config = dict(
    n_layer=16,
    d_model=512,
    n_experts=128,
    experts_per_token=8,
    d_expert=64,
    d_shared_expert=0,
    activation='gelu',
    moe_layers=[0, 1, 2, 3, 4, 5, 6, 7, 8, 9, 10, 11, 12, 13, 14, 15],
    router_score='sigmoid',
    normalize_top_k=True,
    routed_scale=2.5,
    balance_loss=0.000232,
    balance_bias=True,
    router_logit_norm=2.0,
    router_bias=True,
    init_std_router=0.0122,
    lr_router=0.000413,
    n_head=8,
    n_kv_head=8,
    head_dim=64,
    vocab_size=32768,
    norm='layernorm',
    norm_place='pre',
    norm_eps=1e-06,
    positions='rope',
    rope_base=10000.0,
    rope_fraction=0.25,
    qk_norm=False,
    attn_scale=0.125,
    tie_embeddings=False,
    parallel_block=True,
    init='uniform',
    init_std_qkv=0.0244,
    init_std_o=0.0244,
    init_std_up=0.0244,
    init_std_down=0.0,
    optimizer='adamw',
    lr=0.000439,
    beta1=0.9,
    beta2=0.98,
    weight_decay=0.3,
    lr_head=0.00404,
    warmup_steps=387,
    schedule='wsd',
    decay_fraction=0.772,
    decay_shape='linear',
    final_lr_fraction=0.1,
    batch_tokens=[65536, 131072, 262144],
    seq_len=1024,
    doc_mask=False,
    train_tokens=998600000,
    steps=7784,
    dataset='wikipedia_en',
)
Below are experts of layer 3 (counted from 0) of a mixture-of-experts language model. Rows are named router (the router's row for the expert), up (a neuron's input weights, with its number) and show model dimensions 256-383. Each number is 128 + 24 x the weight over its row's rms, rounded and kept within 0 to 255.
Before each expert's rows: a language model's description of what the expert responds to. This comes from a sample of Wikipedia text that the model never trained on.

# expert 50
What it handles: Core function words in running sentences, such as and, a, was, is, 's, have, been, linking names or clauses.
router [ 93 128  82 126 118 162 120 104  92 136 107 105 120 113  88  84  91 104 118  71 124 162 123 145 171 117  83 175 120 145 102 129 146 150 116 104 124 135 125 136  97 122 135 139 127  82 129 122 131 102 173 170  95 130 139  96 184 117 118  88 136  89 153 171 172 165 127 165 138 143 108 133  96 146 156 150 148 116 143 128 150 165 127 118 129 132 105 166 153  77 131 145 131 105  90 126 108 141 166 154 167 105 157 152 105 153 123 121 115 152 131  95 127 148 135 106 140  90 134 134 116 157 169 114 169 115 120  85]
up0 [151 141 149 142 112 179 115 112 138 112 101 147 127 111 161 153 128 130 120 151  88 125 166 165 104 133 177 117 117 137 129 166 117 123 134 149 160 124 106 143 117 126 148 139 180  92 138 165 149 125 159  99 123 130  91 139 151 131 162 134 150 162  80 142 149 143 161 141 125 138 155 169 138 149 146 111 131 168 110 162 101 126 106 151  92 104 103 143 119 171 145 109 138 167 121 165 138  95 145 143 150 156 121 117 162  96 152 124 135  69 153 167 146 116 168  97  76 108 156  89 120  91 116 132 115 156  98 115]
up1 [119 146 129 144 161 120 144 126 162 141 131 115 125  98 183 172 104 134 158 104 155 117 159  82 153 137 146 131  97 141 100 136 145 140 136 141 131 140 152 134 138 132 150 136 114 110 104 153 127 120 140 146 136 112 161  97 159 118 117 154 126 112 139 115 147 107 130 121 128 193 134 105 107 141 169 126 102 122 144 124 160 113 193 138 113 150 150 137 114 160 142 137 140 143  97 140 128 157 145 120 126 134 149  91 150 137 152 126  76  20 119 109 126 114 107 124 152 134 142 132  99 116 128 134 116 152 206 112]
up2 [ 93 126 114 164  83 141 133 133 158 151 148 133 119 155 119 147 127 128 138  95 122 137 135  93 147 127 145 132 144 162 125 167 140 140 160  84 126 130 139  86 112 133 121 116 159 120 114 150 126 117 144 105 143 132 107 122  99 170 111 176  98 117 106 114 120 149 112  92 126 136 138 136 133 180 100 127  97  99 117 150 105 156 143 147 156 119 153 131 120 115 112 122 143 125 156 111 154 141 128 136 110 108  90 146 115 126 135 125 126 119 107  98 141 132 113 122 151 150  74  89 125 134 128 142 105 174 108  95]
up3 [139 150 154  98 104 153 138 137 165 113 142 133 126  84 118 150 125 180 109 174 109 121 117 130 133 120 100 168 164 137 134 151 117 112 133 165 140 146 158 132 136 114  61 130 111 181 130 110 127  96 130 180 100 117 141 113 119 104 154 132 113 156 137 149 144 106 110 161 122 118 149 111 100 105 107 193 124  91 124  96 144 112 157 142 117 124 171 128 110 131 109 161  83 128 128 134 137 131 158 148 135 135 119 128 124 142 118  66 114 110 170 174 141 117 151  97 138 130 152 145 108 133 100 131 111 114 102 146]
up4 [107 150 126  93 164 114 135 140 131  88 147 105 115 154 122 176 118 102 174 124 168 142 155 100 133 132 146 161  93 103 103 136 120 143 152 143 119  96 108 153  96 168 118 122 151  72 154 131 132 116  91 132 124 131 136 128 119 101  98 131 124 125  79  98 112 101 150 116 106 147 153 110 103 151 128 129 122  77 160 132 165 151 139 142 114 159 183 177 122 109 136 109 149 128  90  94 129 145 148 107  87 141 144 137 131 159  93 159 139 126 121 117 106 161 149 114 170 149 119 148 145 153 185 104 129 146 156  98]
up5 [118 152 136 113 128 139 150 114 154 127 152  87 148 134 165 155 128 137 113 133 131 131 141  91  81 140 154 123 124 145 110 108 132  84  93 150  97 149 125 124 103 132 118 128 146 167 149  92  88  63 118  63 127 153 126 124 113 124 176 128 139 109 180  94 122 119  72 139 107 149 110 103 127 118 151 129 137 145 106 142 101 108 162 138 134 100 157  92 116 130 111 186  78 108 118 110 142 125 146 127  97  94  98  85 144 135 121  83 134 139 135 137 103 104 114  49 153  83 101  92 120 149 117 151 106 154 126  85]
up6 [131 104 176 109 148 127 115 107  98 118 142 110 174 132  64 137 172 136 179 191  86 160 139 150 166 130 137 128 131 166 106 139 107 131 122 137 137 131 102 118 139 127 155 119 115 124 154 149 109 163 109 153 126 112 187 101 151 104 116 145  94 119 146 149 111 134 155 191 138 144 159  95 154 123 133 132 101  75  97 119 106 126 155  90  99  91 138 145 149 137  87 163 128 164 117 132 150  85 103 143 143  94 114  98 126 112 130 144 124  85 101 167 173 125 155  57  93 165 107 140 101 109  96 140 144 112 125 118]

# expert 27
What it handles: Verbs, articles and connectives in running prose, such as was, is, as, an, however, and.
router [108 129  94 116  99 157 132 108  90 135 108 114 108 119  80  77  70 108 131  64 145 154 128 130 156 118  90 172 117 131 103 125 157 134 104 103 126 117 125 132 115 117 129 127 131  73 108 103 131 102 153 159  96 142 136  99 181 153 113 102 139  91 167 126 171 171 132 153 134 151 117 141  91 151 149 152 161 111 122 128 150 172 124 125 128 157  93 177 155  99 144 157 133 110 110 130 111 152 164 153 159  98 153 140 111 154 138 125 105 149 135 105 125 138 111 104 142 105 108 137 112 169 172 111 150 106 117  91]
up0 [122 169  81 114 114 105 104 133 128 106 101 106 115 120  76 163 124 150 114 114 127 136 130  87 157 112  94  95 113 162 119 104 108 106 140 176 100  99 114 147 137 144 106 134 139 160 140 140 127 158 158 129 134 152 161 129 185 140 117 128 149 124 195 127  93 130 165 140 101 108 156 121 136 126 133 132 166 145 159 108 117 151 124 140 135  86 128 177 161 142 120 123 111 130 127  98 128  96 144 114 107 148  77 150 118 127 105 118  97  68 169 139 151 120 160  99 178 108 113 106 113 116 128 126 154 143 128 163]
up1 [151  88 119 163  94 106 129 162 147 116 127 130 119 122 102  75 108 131 165 100 133 107 121 132 135 114 168 169 103 139 107 130 129 111  88 158 136 117  99 129 156 129 129 107 114  93 128 114 113  99 144 138 137 108 161 117 136 125 113 160 133 130 115 142 132 185 106 136 158 122 128 138 146 125 121 125 163 138 117 128 148 179 138 163 128 156 113 124 158 108 128 110 115 129 150 109 180 151  96 127 180 146 161 124 117 123  84 115 135 121 173 132 125 148 114 134 163 129 132 106 157 110  89 122 125 148  74 130]
up2 [ 97 126 129 153  97 130 162 110 146 143 121 115 172 145 150 179 149 132 166 128 111 107 154 130 146 135 142 177 151 135 112 106 140 137 127 106 119 154 121  73 155 124  90 119 139 132 145 115 113 110 108  75  92 189 122 106 166  97 156 153 127 121  89 133 154 103 137 148 167 151 107 129 142  98  98 106 116  97 130 125 134 132 156 109 118 128 138  94 104 144 135  96 157 124 116 122 143 114 122 138 165 124 136 131 105 173 108 119 132 143 137 144  95 129 153 153 134  81 111 151 125 111 102 124 165 136 123 126]
up3 [125 134  97 185  81  97 133 106 152 121 116 145 132 105 135  79 155 152 168 127 133 141 168 166 118  92 121 145 121 117 133 158 109 122  84 138 135  98 146 130 164 109 109 140 149 121 121  99 156 159  82 141 169 132 124 124 129 114 161 158 120 158 151 138 150 133  84 131 112 166 162 165 168  86 154 165 161 143 128 161 160 114  99 137 102 178  92  95 137 126 131  81 130 151 142 124 130 144 122 166 139  74 150 113 153 131  97 148 173 122 163  96 131 144 168 116 157  98 184 121 148 143 105 109 133 164  38 145]
up4 [144 136 140 184 111 135 122 117 162 106 148 100 158 139 125 156 133 125  89 109 112  91 129 127 115 131 126 157 120 181 123 115 114 174 111  84  82 135 154  88 151 116 113 156  99 101 132 159 129 138  93 143 159 159 130 165 158  90  99 106 121 130 125 141 164 140 103  95 166 115 139 145  97 151 128 109 139 187 101 144 168 145 136  93 117 135 123  97  81  81  99 125  80 172 115  80 102 110 135 125 161 144 130 142  86 143  77 145 140 136 137 126 115 140 110 131 113 123 125 136 120  74 144 164 106 133 118 102]
up5 [114 102 124 128 111 157 133 120 146  99 107 138 138 145  74 163 137 132 121  66 113 121 124 102 147 135 102 133  96 139 139 124 122 152 133 151  79 138 121 125 116 141  90 128 165 130 128 143 115 176 132 136 143 138 157 153 128 145 146 148 128 147  98 129 143 119 139 142 134 179 128 136 100 123 126 154 153 119 134 147 116 147 133 110  99  79 171  98 124 147  67 132 117 123  94 106 159 106 116 128 156 125 150 161 115 154 156 151 139 132  93 111 110 164 142  90 112 143 122 140 126  97 114  92 137 136  81 136]
up6 [140 144 187 108 116 142 133  84 152 132 159  96 137 114 104 132 144 118 111 117 111 112 207  77 127 116 125 149 126 166 141 101 120 146 133 159  94  97 116 137 110 144 124 106 141 125 100 144 105 115 185  92 162 118 177 173 156 127 148 149  96 132 137 114 139 157 134 110 110 116 129 122 124 103 133 129 116 173 153 109 117  95 157 134 111 125 141 106 101 117 130 131 105 129 119 125 143 139 132 129 109 134 143  96 176 118 156 134  92  97 119 106 153 122 128  92 125 126 108 174 131 126 117 142 135 125 120 152]

# expert 5
What it handles: Verbs and function words right after a sentence subject, such as was, is, were, not, also, plus some following nouns like simply, scholars.
router [142 186  86  88 123 131 123 128 137  95 132  80 143  86 110 110  82 144 142 132 171 135 156 117 120  86 100 145 135 145 130 174 134 159  60 105 120 134 127 112 157  86 119 107  97 106 122  82 132 153 124 132 123 168  96  75 139 126 157 107 133 145 117 145 128 191 138 121 110  79 159 135 111 106  83 161 160 120 106  78 171 152 111 129 120 150 108 101 114 162 110 127 187 122 157 145  93 148 147 172 140 120 161 115 121 154 159  91 146 139 139 150 136 119 158 114 143 133 128 149 130 145 108  96 135 118 129  80]
up0 [129 152 118  94 135  94 124 177 136 101 157 133  95 161 168 130 150  80 136 129 128 110 134 171 141 106  89 163 145 156 101 133 127 176 133 170 114 115 107 100 112 131 104 134 122 163 173 148 144 176  93 117 183 110 112 102 146 130 152 146  77 105 163 110 151 116 121 109 181 152 130 150 151 103 146 129 149 137 150 139 131 115 121 140 145 121 181 126 142 129 148 130 124 120 109 113 141  96 143 166 133 159 130 108 183 135 120 152 150 137 101 118  72 166 123 179 166 136 157 130 139 159 105 127 101 156 109  96]
up1 [126  97 139 158  99 132 107 129 136 153 141 116 134 167 103 131 138 127 136 146 113 181 102 129 157 168 120 164 123 134 111 127 119 145 165 128 132 111 128 105 114 142 134 119  99 111 141 186 140 155 140 143 112 113 171 145 128 118 115  84 156 112 128 109 157 138 162 125 167 155 138 143 112 102 149 117  98  99 149  80 136 119 151 156 147  78 158 104  95 133 106 124 129 150 123 122 158 126 103 178 144 109  97 113 152 144  98 118 149 124 163 117 123 105 127 118 114 138 162  97 135 135 102 115 100 135 104 147]
up2 [117  97  94 130 138 162 109 109 141 123  80 139 150 150 135 119 134 149 148 116  81 156 104 136 127 122 149  76 112 137 136 144 111 125 152 100 152 124 156 134 158 113 140 100 128 138 117 144  83 130 132 113 128 134 147 146 126 132 114 105 190 140 141 162  99 143 113 142 113  86 133 108 118 101 144  91  90 131 127 103 109 146 135 146 131 100  89 146 117 125 103  98  73 123 107 179 114 126 115 113 100 128 158 137 131  99  97  72  87 103 143 136 155 134 163 149 120  96 159 160 125 102 108 101 120 108 105 128]
up3 [170 105 135 113 121 128 121 113 161 131 124 120 132 101 172 133 151 123 106 151 112 170 147 153 127 151 102  83 130 152 101 141 123 131  88 137 162 126 174 122 120 156 159 102 159 138 151 135 125 147 154 102 171 146 136  96 172 143  96 140 125 125 129 132 154 126 126 115 142  92 169 121 100 133 142 113  95 131 142 114  99 159 129  97 108  81 121 105 133 105 130 117 130 153 140 136 121 119 177 142 113 136 131 127 171 136 128  97 144 125 121 141 121 140 127 112 106 150 149 168 109 119 127 125 143 167  99 129]
up4 [105 119 143 174 141 153 143 149 153 140 125 158 127 137 118 132 133 141 101  93 101 142 110 201 154 138 135  89 141 152 123 133 125 147 127 177 159 151 181 143 134 116 102 122 120 146 168 169 106  92  95 126 148 119 113 163 155 130  94 178  88 121 156 165 154 136 123 140 147 132 150 115 121  78 137 117  86 128 152 133 151 114  71 147 151  90 144 109 106 130 134 128 113 150  94 123 103  82 113 112 139 104 118 145  91 149 113 123 123 107 109 109 153 147 122 173  94 120 114 147 166 106 110 116 127 110 124 155]
up5 [ 89 110 107  91 145 137  86 125 145 148 172 174 146 120  94 110 144 146 137  99 128  90 105 151 108 102 143 100 108 129 154 137 149 130 139 109  87 162 110 133 151 147 100 118 114 154 139 125 132  94 110 106 118  95 159 151 104 127 121 136 156 137 102 163 134 137 114 107 135 123 115 150 103 110 134 134 122 118 151 109 190 141 139 169  76 158 123  99 137 146  77  94  92 123 152 121 120 147 112 127 142 118 161 120 148 145  99  98  93  82 180 125 135 111 168 160 121 123 119  79 151 122 136 102 132 152 114 126]
up6 [123 139 124 127 127 125 137 159 147 176 121 119 135 126 124 152 179 129 149 101  97 138  95 155 111 177 142 123 108 120 139 117 145 167 109 143 120 104 120 134 118 137  95 105  77 145 136 154 111 133 101 135 144 121 160  65 114  99 165 110 123  77 141 145 113 139 162 115 115 143 123 124 129  94 116 121 118 149 129  74  94 133 170 124 103 112 157 131 113 119 105 130 124 153 130  90 167  96 126 141  95 123 123 111 184 109 118 121 159 110 114 132 154 142 120 142 122 134 146 115 140 127 105 131 104 137 105 125]